{
  "n_layer": 11,
  "d_expert": 464,
  "d_shared_expert": 0,
  "activation": "swiglu",
  "router_score": "sigmoid",
  "routed_scale": 1.0,
  "balance_loss": 0.00109,
  "balance_bias": true,
  "init_std_router": 0.0127,
  "norm_eps": 1e-07,
  "optimizer": "muon_variant",
  "seq_len": 2048,
  "train_tokens": 590200000,
  "steps": 4503,
  "dataset": "wikipedia_en"
}
Below are experts of layer 7 (counted from 0) of a mixture-of-experts language model. Rows are named router (the router's row for the expert), gate (a neuron's input weights, with its number), up (a neuron's input weights, with its number) and show model dimensions 192-239. Each number is 50 + 12 x the weight over its row's rms, rounded and kept within 0 to 99.
After each expert's rows: "mostly gets" lists some tokens that are sent to it at least half of the time. This comes from a sample of Wikipedia text that the model never trained on.

# expert 2
router:61 57 55 51 64 55 69 45 44 59 35 35 59 48 47 52 61 43 45 46 76 54 39 65 34 56 45 24 53 58 47 49 18 49 36 39 61 50 45 35 58 54 48 36 53 34 47 38
gate0:62 43 47 56 23 63 58 42 29 58 33 25 49 79 46 42 49 53 35 44 67 58 68 42 46 58 37 61 54 55 38 39 61 65 58 41 29 44 54 43 37 42 32 55 37 35 63 50
up0:50 44 22 53 53 43 53 29 60 69 59 80 73 48 37 59 57 50 45 66 45 68 36 56 50 45 57 44 48 65 52 46 55 47 47 54 45 57 41 60 37 60 46 48 64 69 40 38
gate1:57 36 49 40 65 43 22 46 45 41 55 47 51 52 43 49 53 45 37 36 42 35 58 41 40 42 39 50 46 53 60 51 66 40 61 53 49 62 40 56 31 81 29 49 59 29 49 41
up1:38 50 59 40 23 63 56 55 59 49 46 46 44 55 63 36 65 56 55 55 56 44 56 60 63 60 59 44 63 46 50 53 48 65 45 59 58 60 64 35 66 40 57 60 29 75 63 75
gate2:64 33 81 53 28 47 55 54 25 38 75 55 60 44 43 48 38 56 62 28 76 52 57 47 44 56 21 43 45 43 47 60 42 25 42 69 50 65 38 37 37 47 57 57 35 51 24 47
up2:58 43 45 74 57 28 54 51 40 40 35 40 40 55 43 50 84 48 39 61 52 54 77 58 51 34 66 29 35 58 65 33 38 42 46 73 55 54 37 76 59 51 38 65 44 59 56 54
gate3:52 43 51 59 56 54 50 47 55 42 62 39 52 67 41 32 67 61 35 56 48 62 62 55 39 52 29 71 40 45 40 38 37 57 34 55 37 38 49 60 41 44 56 63 39 32 64 48
up3:61 70 43 56 42 57 51 58 36 50 65 25 54 51 61 70 56 48 47 66 51 40 51 47 23 68 61 37 33 48 37 72 49 54 56 46 56 39 53 55 42 40 51 57 37 58 33 43
gate4:51 56 64 31 40 56 48 46 47 40 45 43 47 30 58 61 71 41 44 57 52 71 58 45 76 46 50 30 17 67 18 49 43 71 51 40 75 62 52 66 42 53 42 47 39 62 38 63
up4:33 36 40 35 34 62 50 37 50 43 44 79 49 46 49 40 49 46 48 43 49 69 50 55 61 52 52 45 35 43 40 44 38 69 53 51 62 53 45 50 61 57 43 67 56 62 39 59
gate5:46 54 77 57 52 68 55 45 41 46 61 34 55 67 49 59 44 47 54 62 50 56 50 42 56 34 38 54 55 32 31 46 63 44 62 43 59 52 40 64 46 66 71 46 46 64 97 41
up5:68 17 44 37 47 35 44 64 71 25 50 53 50 56 38 68 53 25 47 62 55 31 60 36 51 50 64 42 36 42 52 52 47 56 50 35 36 49 60 44 62 54 46 55 52 44 41 73
gate6:63 37 59 47 61 54 64 56 50 52 41 61 49 44 59 51 72 46 49 46 35 46 47 58 58 36 50 48 43 34 71 53 66 57 34 48 49 40 50 65 68 55 43 45 54 54 37 56
up6:40 39 49 35 43 67 46 58 40 63 39 57 32 58 41 40 56 60 50 57 57 39 64 51 45 63 57 77 53 56 28 73 53 32 65 49 39 45 58 46 45 63 32 42 44 48 40 60
gate7:71 43 54 50 55 51 56 40 58 48 57 46 52 54 59 46 50 38 43 44 54 50 71 56 59 61 72 60 39 67 40 54 58 71 56 59 65 34 55 49 35 26 64 38 49 65 70 59
up7:73 46 26 70 45 38 41 59 49 59 46 66 54 43 49 29 38 35 37 66 42 46 47 44 59 36 32 68 40 36 58 53 36 52 56 44 53 47 44 34 50 36 67 62 54 26 60 35
mostly gets: "John ", "William ", "Robert ", "Michael ", "Mike ", "David "

# expert 1
router:50 53 53 62 72 68 48 45 59 70 47 47 39 46 52 59 60 63 66 73 37 66 38 42 50 78 46 38 55 45 45 38 48 37 43 21 52 65 55 50 47 55 74 43 55 58 52 36
gate0:52 33 48 41 62 71 28 32 55 67 33 44 41 66 44 53 46 71 60 30 66 34 59 67 45 34 46 54 40 52 47 44 52 54 49 52 53 34 58 52 60 60 47 44 51 64 60 64
up0:43 80 44 48 60 31 55 67 42 62 56 40 44 60 68 41 49 42 46 63 55 67 59 55 35 42 43 38 67 73 49 59 59 32 54 43 56 43 40 54 35 48 69 61 62 61 46 40
gate1:61 57 35 53 52 61 53 70 45 55 54 51 46 32 45 54 39 56 53 54 25 61 39 38 58 53 48 52 64 39 47 61 45 40 55 53 51 39 66 35 44 36 31 38 71 47 61 63
up1:59 61 31 56 54 40 65 53 63 55 51 52 49 41 57 60 47 36 58 63 38 73 41 45 60 58 47 44 36 25 47 53 48 46 58 35 70 44 64 28 63 22 46 42 79 26 42 36
gate2:48 45 67 34 55 63 58 58 58 61 39 33 49 42 33 49 57 50 39 54 63 24 26 60 71 65 39 51 75 62 59 55 57 20 58 44 49 49 62 68 39 76 75 47 70 63 50 61
up2:54 48 68 32 57 69 56 62 54 60 51 50 49 50 40 62 65 43 24 63 67 55 28 51 56 58 39 42 44 82 49 56 57 24 45 61 41 54 63 67 62 59 68 49 70 31 46 48
gate3:48 45 41 48 60 57 71 68 13 55 42 47 65 52 62 66 64 60 69 46 68 50 61 48 52 58 43 63 39 62 61 58 56 60 35 71 48 42 66 60 57 41 57 42 48 44 56 59
up3:55 53 36 43 53 42 62 52 56 52 40 54 42 45 67 46 49 52 58 20 44 50 44 38 48 56 51 51 24 41 68 47 39 21 49 60 40 58 61 40 22 49 44 46 79 60 49 81
gate4:57 52 42 70 62 64 43 46 55 58 81 63 55 56 41 62 51 66 41 67 52 35 52 47 36 41 47 49 56 39 55 68 58 68 33 52 57 42 70 27 16 58 59 57 52 51 53 39
up4:48 53 46 40 54 52 71 61 51 52 70 52 43 49 49 52 50 55 34 55 39 47 53 58 61 43 61 43 38 57 45 54 58 59 34 48 35 47 54 33 40 55 35 50 37 59 56 51
gate5:44 56 53 54 39 40 52 53 46 58 46 47 28 38 71 31 44 24 46 57 52 57 28 71 40 51 32 59 40 53 57 49 57 48 26 45 50 67 47 51 49 38 39 56 65 58 65 47
up5:67 50 59 43 44 54 36 38 50 47 65 40 70 44 34 37 60 65 74 38 33 24 44 45 57 57 57 44 38 80 46 47 61 43 54 59 56 41 45 64 51 52 47 42 45 55 42 49
gate6:38 60 39 48 47 56 30 21 74 43 44 65 49 54 60 68 55 37 64 70 55 44 68 57 52 34 43 42 63 63 52 62 48 62 44 51 72 50 63 60 59 70 44 50 29 53 37 44
up6:35 62 49 41 61 59 37 50 85 58 53 50 56 58 69 51 35 43 63 88 42 48 61 65 50 30 40 61 41 77 32 53 39 34 58 49 60 61 45 59 51 55 34 61 48 37 54 45
gate7:42 64 59 73 47 64 36 47 65 45 38 49 44 62 37 49 70 56 48 74 64 49 49 40 49 44 61 24 49 47 57 58 67 53 86 60 38 51 70 65 56 55 48 41 33 57 68 47
up7:37 79 67 56 54 61 57 37 44 50 46 49 46 26 63 39 50 60 38 51 53 72 53 45 43 49 60 32 54 69 57 49 52 50 53 46 59 46 66 36 66 35 29 52 66 56 88 56
mostly gets: "U", ").", "\". ", ".\"", "″", "\"."

# expert 4
router:57 91 42 55 52 61 53 55 40 82 40 43 55 55 42 60 31 60 44 55 31 51 65 55 45 57 59 63 18 53 50 44 26 40 47 41 65 48 45 41 50 64 43 54 36 35 49 54
gate0:60 44 61 31 53 40 72 62 39 46 38 45 55 47 33 53 23 38 42 55 66 55 39 44 30 56 46 62 52 74 81 50 73 60 37 57 45 63 35 47 58 64 37 35 46 52 41 54
up0:63 42 32 68 51 65 54 53 55 48 72 58 48 48 39 56 40 58 37 28 50 62 67 51 47 60 56 32 67 60 47 48 50 56 52 38 57 64 42 68 61 32 56 37 62 78 57 44
gate1:53 51 33 48 80 54 34 57 52 50 26 39 57 51 49 58 47 40 55 54 65 49 54 52 47 58 56 61 27 37 59 62 57 50 40 34 38 42 46 50 70 37 45 58 59 37 52 59
up1:43 64 58 60 28 49 43 51 56 58 55 59 26 55 48 56 60 72 27 50 52 47 66 53 82 38 52 32 40 60 40 53 54 65 58 56 40 52 33 51 28 58 40 47 49 44 31 69
gate2:60 33 35 33 54 69 34 45 52 64 53 38 43 33 64 36 63 76 29 44 30 49 43 63 34 58 58 41 48 61 66 44 54 86 51 39 35 63 41 41 49 35 31 52 60 49 60 52
up2:23 38 27 55 45 53 61 44 45 42 14 46 64 39 75 67 56 61 62 44 48 36 45 37 68 61 56 46 57 27 60 43 52 69 51 61 54 45 59 50 45 43 34 57 47 51 46 32
gate3:60 42 40 38 27 63 45 51 56 42 50 50 57 49 51 56 58 46 34 51 69 56 43 42 28 41 58 55 47 77 45 46 64 42 53 76 57 47 51 44 38 41 39 46 37 49 43 41
up3:57 33 38 48 44 48 68 68 77 61 44 62 79 46 56 62 52 46 51 62 81 61 60 40 32 44 45 51 34 58 48 61 30 58 60 65 61 50 53 29 58 31 42 60 41 45 47 36
gate4:31 52 38 28 36 36 53 47 63 66 30 45 40 54 55 39 43 40 57 29 50 60 61 46 68 31 46 64 56 48 53 48 73 52 65 60 45 72 54 72 41 45 47 63 35 41 54 62
up4:42 77 41 64 45 46 44 48 12 51 53 57 33 67 70 53 60 30 56 39 41 28 47 67 55 57 55 50 52 27 30 71 46 51 65 56 79 60 46 55 58 66 60 61 50 44 56 52
gate5:53 52 40 70 47 63 60 62 36 40 52 35 39 30 58 48 48 69 53 62 79 56 45 60 48 47 52 33 53 56 39 69 55 50 51 40 51 72 41 38 54 38 56 48 57 45 36 51
up5:48 49 59 33 35 47 38 41 63 50 44 67 67 50 40 36 58 38 23 73 70 46 69 46 32 57 52 57 49 47 21 35 45 49 41 52 54 30 72 57 39 54 60 45 48 49 70 37
gate6:56 65 45 19 49 40 56 59 52 43 63 64 31 68 42 65 64 32 54 25 55 45 64 30 53 49 52 66 52 47 69 66 54 70 70 69 47 60 59 50 29 62 66 32 46 37 60 25
up6:50 67 39 57 54 48 28 51 45 37 62 48 41 66 55 39 50 72 51 61 62 38 40 54 45 44 51 47 66 59 39 47 29 61 53 58 41 60 43 51 48 62 57 45 46 28 65 64
gate7:72 53 60 39 68 63 57 49 50 72 50 39 54 58 48 32 75 53 48 71 47 41 49 65 40 47 49 47 49 55 38 56 26 57 46 58 56 31 33 35 60 46 28 40 37 57 52 28
up7:47 50 47 66 40 49 35 47 46 44 59 61 51 30 55 55 33 68 53 33 52 48 47 56 66 50 37 45 66 46 40 56 72 47 46 30 36 62 52 72 42 44 71 55 54 59 33 65
mostly gets: "British ", "military ", "political ", "local ", "German ", "government "

# expert 0
router:48 60 46 32 53 44 51 51 52 40 62 42 39 59 50 41 56 43 26 66 66 29 61 61 36 61 56 70 52 41 52 38 32 39 65 58 62 64 48 36 63 61 41 54 59 55 65 37
gate0:46 30 39 56 58 53 52 59 51 24 54 44 35 36 52 54 41 49 55 49 60 58 51 48 47 50 71 15 41 58 48 27 41 86 39 49 72 49 51 51 45 49 35 61 44 47 27 43
up0:51 48 58 61 27 37 80 46 55 60 66 46 45 47 63 52 66 84 67 50 43 53 50 72 82 53 52 55 41 51 35 50 31 40 70 41 31 54 46 40 66 63 65 31 38 44 60 28
gate1:36 57 46 47 41 61 59 75 47 43 38 54 43 60 55 53 31 50 56 70 52 34 34 59 57 24 64 35 35 50 72 60 60 54 44 33 64 53 43 43 33 60 35 58 40 58 53 42
up1:68 59 53 48 43 59 23 63 49 43 39 56 35 30 72 50 27 41 47 63 35 26 60 79 40 44 43 63 61 57 61 74 78 40 51 60 60 62 59 38 46 48 32 41 57 36 44 57
gate2:45 42 55 30 33 60 47 66 59 52 65 43 39 53 45 54 36 70 54 45 51 59 24 50 51 42 45 18 35 67 56 42 52 36 37 44 43 44 54 19 44 44 47 33 58 59 63 34
up2:51 57 61 67 39 68 52 37 46 58 35 49 40 64 30 45 23 45 35 57 65 32 42 45 50 33 50 52 65 63 41 38 59 72 46 48 41 62 36 51 61 47 54 53 47 61 57 35
gate3:30 76 31 67 46 39 47 30 49 71 53 50 37 59 61 47 34 50 50 43 55 43 55 49 41 51 54 51 49 35 64 54 26 58 42 45 46 54 40 29 55 46 48 52 67 63 39 28
up3:26 77 39 54 35 53 52 28 53 67 24 45 50 43 57 48 24 36 53 42 54 51 59 71 49 52 38 62 37 50 53 72 47 52 58 45 54 73 59 36 42 75 57 53 40 69 71 32
gate4:44 59 50 49 62 63 48 37 45 52 44 64 25 63 31 44 60 56 62 51 60 48 48 64 68 54 49 38 72 31 39 53 53 38 32 65 44 60 52 47 53 58 44 67 57 40 51 37
up4:32 63 51 45 37 65 48 43 54 53 87 23 60 59 38 40 35 43 41 54 67 54 48 35 48 55 39 24 47 53 66 52 61 34 48 30 59 41 54 55 40 63 49 50 44 56 48 25
gate5:45 53 72 56 40 54 55 62 46 55 51 57 47 15 74 47 54 54 34 60 45 44 47 46 61 65 43 40 36 61 68 49 47 62 44 60 39 60 64 63 65 49 38 45 47 42 42 33
up5:39 33 47 46 82 55 58 52 56 63 56 45 58 56 44 65 70 51 51 45 62 62 45 58 47 63 55 49 48 51 79 44 62 61 44 54 54 72 75 42 60 50 25 44 67 48 35 45
gate6:58 21 49 45 52 45 31 49 60 19 48 10 46 56 68 45 50 47 39 42 38 49 57 58 48 50 30 55 44 35 49 56 10 24 45 52 36 51 49 55 53 48 31 54 25 59 56 39
up6:30 40 40 59 57 50 39 55 59 42 62 41 53 54 50 49 39 57 36 62 49 77 47 45 65 36 50 65 64 65 47 44 67 38 62 39 36 52 59 57 42 64 30 53 42 84 54 64
gate7:67 22 45 37 60 58 44 44 51 44 50 31 53 42 68 40 41 31 32 41 66 47 47 53 44 30 32 57 59 32 53 42 28 42 50 58 51 56 52 44 49 27 52 44 55 37 49 35
up7:52 45 36 58 44 44 52 49 47 54 66 34 35 47 60 46 58 53 56 62 48 69 40 41 61 37 57 52 37 43 32 59 49 51 30 60 46 42 69 44 62 44 50 41 54 29 36 51
mostly gets: "inter", "sub", "history", "comm", "dis", "pun"

# expert 8
router:45 40 34 61 45 47 54 47 53 65 46 55 32 37 31 70 41 40 66 65 50 62 42 49 42 65 58 56 47 29 59 48 56 58 49 30 43 47 47 37 27 55 49 57 44 57 45 45
gate0:52 36 51 57 69 55 46 64 50 67 82 39 54 64 52 39 48 20 67 58 63 56 46 44 51 54 45 62 57 74 35 43 56 26 57 50 56 43 50 64 71 63 29 68 43 47 41 49
up0:60 34 58 45 54 38 22 69 59 60 54 55 49 34 58 30 60 42 81 56 40 49 29 39 51 71 36 63 47 58 48 58 71 60 46 44 64 53 46 46 62 66 38 52 58 57 56 70
gate1:66 48 56 34 49 34 55 68 53 49 36 36 69 64 37 67 39 51 52 43 49 31 54 58 38 42 46 65 42 59 56 37 33 39 61 60 45 35 76 54 46 56 70 49 67 72 20 48
up1:56 45 55 57 47 47 53 59 50 38 49 56 57 38 42 52 64 51 52 36 58 63 70 41 48 43 47 58 58 52 57 43 64 44 45 45 41 44 50 73 57 07 27 38 43 57 50 61
gate2:65 42 53 44 51 39 42 33 53 41 48 26 51 51 52 54 60 48 49 48 44 55 70 56 37 55 43 78 48 51 55 55 31 52 10 55 71 33 63 53 44 55 60 63 45 50 39 71
up2:47 36 49 53 73 48 56 49 46 55 44 53 59 34 66 60 60 71 44 37 62 40 14 43 38 46 39 31 66 58 58 48 57 67 37 41 55 55 55 55 50 51 57 51 51 46 35 47
gate3:47 46 43 56 33 48 47 50 50 51 64 40 52 35 47 46 53 72 38 21 44 60 54 44 50 62 38 31 22 62 40 59 50 54 50 61 52 49 50 66 48 50 35 52 50 44 47 40
up3:53 44 40 55 70 38 51 50 68 56 61 53 69 43 25 44 42 54 59 45 63 58 50 62 29 58 38 36 57 44 22 51 73 52 38 63 45 42 52 58 52 30 51 59 62 40 64 55
gate4:44 54 45 35 41 28 46 47 61 53 55 64 64 50 43 63 60 38 57 23 51 30 34 24 65 52 52 38 27 48 72 50 53 36 47 52 51 61 47 46 51 55 41 54 43 52 52 37
up4:54 52 32 52 37 45 43 69 55 41 43 52 40 61 46 53 43 52 60 56 45 43 66 70 51 53 51 44 59 60 27 58 52 60 36 61 68 59 70 43 45 53 49 43 62 46 55 46
gate5:05 50 45 46 27 60 49 43 27 60 80 42 39 53 51 42 46 44 55 50 58 49 49 59 56 54 78 49 54 75 73 61 55 59 47 35 58 56 38 55 53 50 68 56 65 38 54 54
up5:55 55 46 81 59 38 36 76 52 42 49 44 41 42 56 43 52 36 51 55 32 75 56 61 45 55 75 38 60 52 69 56 35 66 44 53 17 47 70 72 44 34 44 48 65 30 61 49
gate6:38 59 32 46 41 72 37 60 64 52 49 55 48 38 60 32 48 45 48 44 43 35 43 44 48 38 53 58 48 51 43 58 53 55 56 50 53 56 50 49 57 71 46 48 52 40 38 68
up6:47 52 54 49 60 41 63 57 36 64 27 61 62 40 53 60 64 35 49 34 42 65 48 73 45 51 51 47 50 53 55 34 60 45 63 61 56 50 43 69 66 32 70 35 51 34 50 53
gate7:48 48 30 80 52 58 48 53 62 58 38 53 37 65 29 54 60 35 69 56 57 35 43 49 64 45 36 42 41 33 53 44 34 21 45 46 55 51 43 54 65 77 40 43 51 37 57 58
up7:49 61 74 48 38 70 39 35 49 69 48 48 28 54 31 42 48 63 41 52 78 46 49 53 41 54 34 46 54 47 30 61 38 26 61 36 30 38 61 65 46 36 54 66 58 55 67 54
mostly gets: "cin", "ș", "California", "ani", "ara", "ville"

# expert 3
router:55 35 28 36 49 69 45 58 36 60 39 34 50 61 48 64 33 58 54 72 59 56 55 51 55 52 43 33 45 72 47 62 56 54 50 21 58 48 46 40 42 65 54 52 30 41 42 29
gate0:39 40 51 66 35 50 46 57 50 55 46 56 62 27 56 47 47 52 34 51 69 60 63 52 53 43 52 49 42 55 26 67 67 60 43 58 54 46 63 47 59 62 55 45 51 41 62 43
up0:35 59 36 21 57 57 42 48 36 43 73 47 27 43 40 54 50 55 57 42 48 52 63 65 34 29 58 65 66 73 42 67 42 49 43 68 51 40 47 65 63 40 45 62 48 50 46 35
gate1:30 51 36 57 58 44 52 48 69 34 34 42 34 50 64 49 38 56 55 73 42 43 40 54 55 25 62 49 39 58 56 51 38 41 59 62 47 42 68 48 50 38 38 46 62 54 62 51
up1:44 59 34 54 56 44 55 28 64 31 40 51 50 51 61 58 47 60 66 66 45 48 45 28 57 55 38 67 70 68 69 67 35 51 72 35 56 48 62 66 43 45 70 44 58 48 40 43
gate2:41 70 36 53 43 47 60 54 47 36 58 65 51 56 40 19 39 39 66 66 64 60 54 56 40 35 47 32 39 43 37 47 55 31 42 32 45 53 30 53 55 69 46 46 41 31 47 62
up2:47 62 50 51 45 54 53 68 57 49 78 36 31 58 39 11 50 32 42 40 58 74 47 58 47 77 61 51 44 43 45 55 56 42 62 29 56 50 41 44 44 73 55 31 11 45 48 50
gate3:58 49 58 63 49 64 64 51 53 66 44 58 28 28 38 36 38 44 59 45 45 52 62 63 47 40 43 38 46 43 50 38 53 52 64 41 54 47 42 25 38 64 35 43 40 38 60 34
up3:46 51 65 46 52 60 51 35 44 53 50 52 47 49 64 54 38 23 49 45 29 50 44 50 52 49 25 32 44 43 45 67 82 49 52 50 64 48 33 41 68 44 49 46 31 45 58 33
gate4:41 58 54 42 36 59 62 35 39 54 50 66 39 67 52 39 55 49 33 45 47 40 06 50 44 63 53 38 50 56 33 42 30 41 53 62 46 45 53 54 71 42 59 64 40 43 48 56
up4:32 73 49 33 52 53 56 68 48 37 54 57 49 51 46 61 57 40 36 60 61 40 34 49 51 67 64 48 45 46 56 51 50 68 64 55 64 43 57 56 59 58 63 51 32 75 55 34
gate5:43 57 46 53 28 50 48 31 56 59 32 46 56 48 60 28 63 64 75 54 50 46 46 39 47 69 48 76 33 72 49 53 48 39 52 36 44 26 60 80 65 21 56 54 67 63 40 32
up5:55 79 22 37 74 45 56 77 71 57 53 46 31 63 26 49 43 44 38 60 35 31 52 58 47 28 35 44 45 39 53 58 53 65 63 55 63 41 49 64 54 57 31 41 67 43 48 44
gate6:43 66 46 50 71 68 35 50 46 48 59 37 50 48 35 44 49 54 57 66 56 48 62 61 44 55 41 32 35 26 65 71 49 70 39 72 47 58 65 51 65 52 31 45 53 29 70 30
up6:48 39 23 51 56 55 37 50 47 48 73 51 34 36 58 52 44 26 36 59 36 66 46 67 34 59 54 56 60 39 47 49 47 48 45 50 53 34 37 40 61 56 40 30 45 57 77 40
gate7:58 73 24 47 45 55 41 69 34 59 48 57 49 67 41 39 30 22 44 63 54 44 53 37 47 60 67 35 48 59 54 39 47 37 32 55 52 53 49 41 49 50 50 42 59 61 50 51
up7:50 82 43 37 50 43 38 52 55 60 46 41 50 62 49 42 35 29 53 66 33 44 48 43 47 41 46 42 34 47 53 36 46 40 49 45 52 41 51 30 48 53 17 50 61 49 66 76
mostly gets: ",", "197", "177", "198", "187", "£"

# expert 10
router:62 54 32 51 46 55 58 60 48 43 36 52 46 50 60 64 24 49 55 45 59 78 41 46 35 45 71 45 47 53 49 41 33 43 55 46 37 39 59 33 45 55 41 52 63 40 44 47
gate0:50 33 67 41 55 57 38 59 47 59 38 63 29 40 57 60 57 52 64 62 51 42 60 47 45 56 56 58 74 29 57 34 48 28 52 43 55 47 41 52 64 57 52 60 58 80 67 47
up0:48 63 40 51 52 50 61 68 40 52 58 42 50 51 49 49 31 58 44 31 25 36 35 45 36 44 50 51 53 64 51 65 51 67 39 67 41 58 48 52 58 34 48 40 42 27 30 50
gate1:45 38 39 29 39 33 55 43 42 61 75 67 55 46 51 58 63 33 46 45 45 58 23 46 64 56 48 53 54 45 45 53 38 39 64 31 37 43 78 72 53 61 52 31 54 46 22 55
up1:47 42 50 52 44 28 71 60 45 31 82 56 61 43 73 57 40 47 48 39 30 57 21 59 53 39 52 59 36 74 46 52 55 67 51 41 37 36 53 62 31 65 56 45 51 15 50 71
gate2:75 59 47 49 58 44 42 61 41 41 83 53 40 52 55 42 36 66 55 56 54 40 34 62 48 62 60 32 57 45 44 60 53 47 48 27 35 48 60 51 36 38 51 52 53 63 28 41
up2:43 63 37 46 52 62 66 72 66 30 46 44 63 41 48 38 67 37 29 40 56 58 74 37 41 67 41 45 51 62 66 55 46 22 35 51 42 24 53 51 72 53 14 52 33 63 46 72
gate3:59 63 56 44 68 47 37 74 48 42 62 32 56 71 46 37 45 33 59 44 53 30 51 52 46 45 54 46 36 38 74 53 44 35 48 69 44 62 37 57 24 49 40 26 22 32 44 46
up3:57 48 74 42 58 60 58 24 40 53 61 78 59 51 42 55 68 40 48 39 51 67 43 41 52 55 47 65 63 50 42 47 47 51 46 41 67 61 57 52 54 50 54 52 36 65 66 70
gate4:57 74 60 42 50 36 53 59 62 53 50 60 45 51 48 48 46 34 46 55 32 72 52 54 46 50 46 42 61 54 46 59 29 46 42 57 41 35 50 40 68 68 55 58 62 38 67 26
up4:52 77 48 63 55 58 53 47 48 55 53 52 35 50 64 45 62 44 52 42 44 46 49 33 46 58 45 46 35 50 42 46 54 35 53 46 54 49 31 58 55 75 53 13 67 07 51 54
gate5:65 41 43 61 45 44 37 37 53 68 41 63 42 54 51 36 61 61 38 43 40 35 44 54 32 67 59 55 63 44 37 37 61 51 60 51 41 68 66 52 58 50 74 53 54 49 66 38
up5:27 69 65 51 62 68 53 27 63 36 54 46 64 50 45 46 23 46 39 54 82 47 37 55 42 37 34 50 55 49 67 54 57 50 54 41 53 48 39 52 52 57 13 49 51 39 55 72
gate6:52 57 43 50 43 41 62 52 27 37 44 65 45 53 54 54 66 56 31 64 42 55 35 34 63 57 29 51 40 74 53 38 63 43 40 57 61 59 56 62 53 54 47 63 51 69 37 49
up6:59 63 29 44 42 49 66 54 53 36 31 49 46 42 56 29 25 39 44 63 55 51 44 66 28 49 50 30 32 63 39 54 61 59 71 66 55 57 59 49 74 49 52 50 67 38 38 34
gate7:49 68 61 44 44 38 54 57 42 51 64 59 64 63 37 45 53 39 69 56 55 32 47 44 34 66 52 67 64 54 49 65 60 67 50 46 38 45 64 64 45 45 66 57 28 68 79 65
up7:59 53 52 56 45 67 59 54 55 70 62 55 65 45 48 56 23 39 50 39 58 59 49 57 57 66 36 57 52 53 54 58 60 57 38 30 33 44 55 44 53 46 49 67 49 50 45 44
mostly gets: "It ", "album ", "There ", "song ", "event ", "songs "

# expert 7
router:59 44 18 33 39 40 44 68 65 50 40 44 44 43 42 49 53 37 54 48 56 53 37 51 44 56 53 52 33 60 66 34 34 46 54 49 46 42 42 42 66 63 49 65 51 70 81 45
gate0:37 32 49 23 51 42 42 67 50 38 56 51 56 56 60 36 53 36 42 63 37 79 46 49 49 41 63 44 32 55 59 68 51 69 74 59 57 57 59 32 54 36 44 55 26 48 57 51
up0:58 74 44 45 49 47 71 59 19 47 59 56 67 54 50 51 49 40 42 39 74 23 38 22 57 22 57 41 39 38 38 52 68 58 59 64 33 55 52 63 29 68 54 55 44 46 53 47
gate1:58 52 35 27 71 48 49 49 46 42 27 47 55 29 59 44 43 47 47 52 57 50 63 36 56 65 59 45 72 46 45 54 71 46 67 35 62 54 49 62 58 51 77 57 82 51 53 60
up1:54 56 49 49 48 56 48 36 51 50 49 59 47 69 51 61 64 51 38 43 49 58 49 50 63 44 49 48 47 61 30 40 39 62 29 84 35 46 66 53 70 50 32 63 33 57 43 54
gate2:66 60 46 59 59 66 54 71 40 41 65 43 32 47 44 55 63 38 68 54 30 53 49 46 44 64 59 45 42 48 51 73 54 40 54 62 81 53 45 51 41 60 51 36 72 64 38 51
up2:49 57 59 59 54 58 37 44 68 68 56 55 47 54 57 37 38 52 57 55 58 40 59 36 46 52 32 49 60 44 44 41 48 48 49 48 35 54 57 69 54 27 52 49 56 38 47 53
gate3:44 32 32 64 53 58 52 40 40 59 53 59 56 27 37 49 64 53 57 52 62 48 39 64 70 36 48 39 33 49 41 66 50 50 48 54 59 24 52 50 49 52 56 45 49 71 55 56
up3:50 49 45 38 52 63 44 41 73 59 67 56 32 40 31 45 59 48 45 63 71 57 54 70 59 70 56 65 35 65 25 53 61 62 62 45 65 48 41 41 45 46 53 40 59 46 54 91
gate4:29 34 33 54 58 51 53 34 63 63 32 57 39 42 51 29 57 44 29 60 65 53 61 45 43 46 45 65 44 50 27 66 42 52 44 50 21 49 70 58 53 40 46 47 60 37 37 42
up4:68 35 56 58 43 48 34 77 48 48 49 43 47 46 44 68 59 62 46 38 29 64 55 53 47 56 67 37 52 41 59 54 54 32 68 54 56 58 46 52 50 46 37 61 45 56 59 56
gate5:57 44 75 54 55 66 32 51 52 40 40 43 52 44 40 41 41 61 70 47 51 41 90 65 28 58 37 46 45 55 84 62 54 43 28 52 58 57 61 27 24 44 61 37 39 58 42 48
up5:37 68 62 53 33 47 49 53 56 53 44 74 31 56 37 23 26 55 40 44 63 29 59 54 32 54 52 45 60 78 58 52 40 53 48 63 48 43 61 57 36 46 48 37 44 47 75 42
gate6:37 61 70 46 54 64 70 71 46 39 42 51 60 42 64 69 49 51 50 52 58 69 48 46 45 37 53 51 56 47 49 43 45 48 52 48 42 47 53 51 63 48 54 59 51 38 75 34
up6:13 67 47 66 58 64 53 68 61 54 62 39 59 46 44 48 50 53 45 62 52 76 67 44 43 47 50 38 36 52 57 51 58 56 31 50 59 35 53 45 47 50 61 26 49 47 56 57
gate7:37 37 50 40 63 66 40 57 52 33 42 46 41 43 52 57 66 44 34 49 40 36 58 56 45 36 35 28 69 45 37 47 27 59 59 50 64 50 29 49 57 35 68 69 49 52 74 56
up7:65 57 56 58 35 53 54 58 59 60 47 55 69 56 45 60 37 48 54 56 57 63 35 36 54 62 71 77 37 55 62 33 63 46 40 37 51 46 66 42 42 57 57 46 48 33 47 41
mostly gets: " ", "MF ", "Apps ", "\n", "Candidate ", "FW "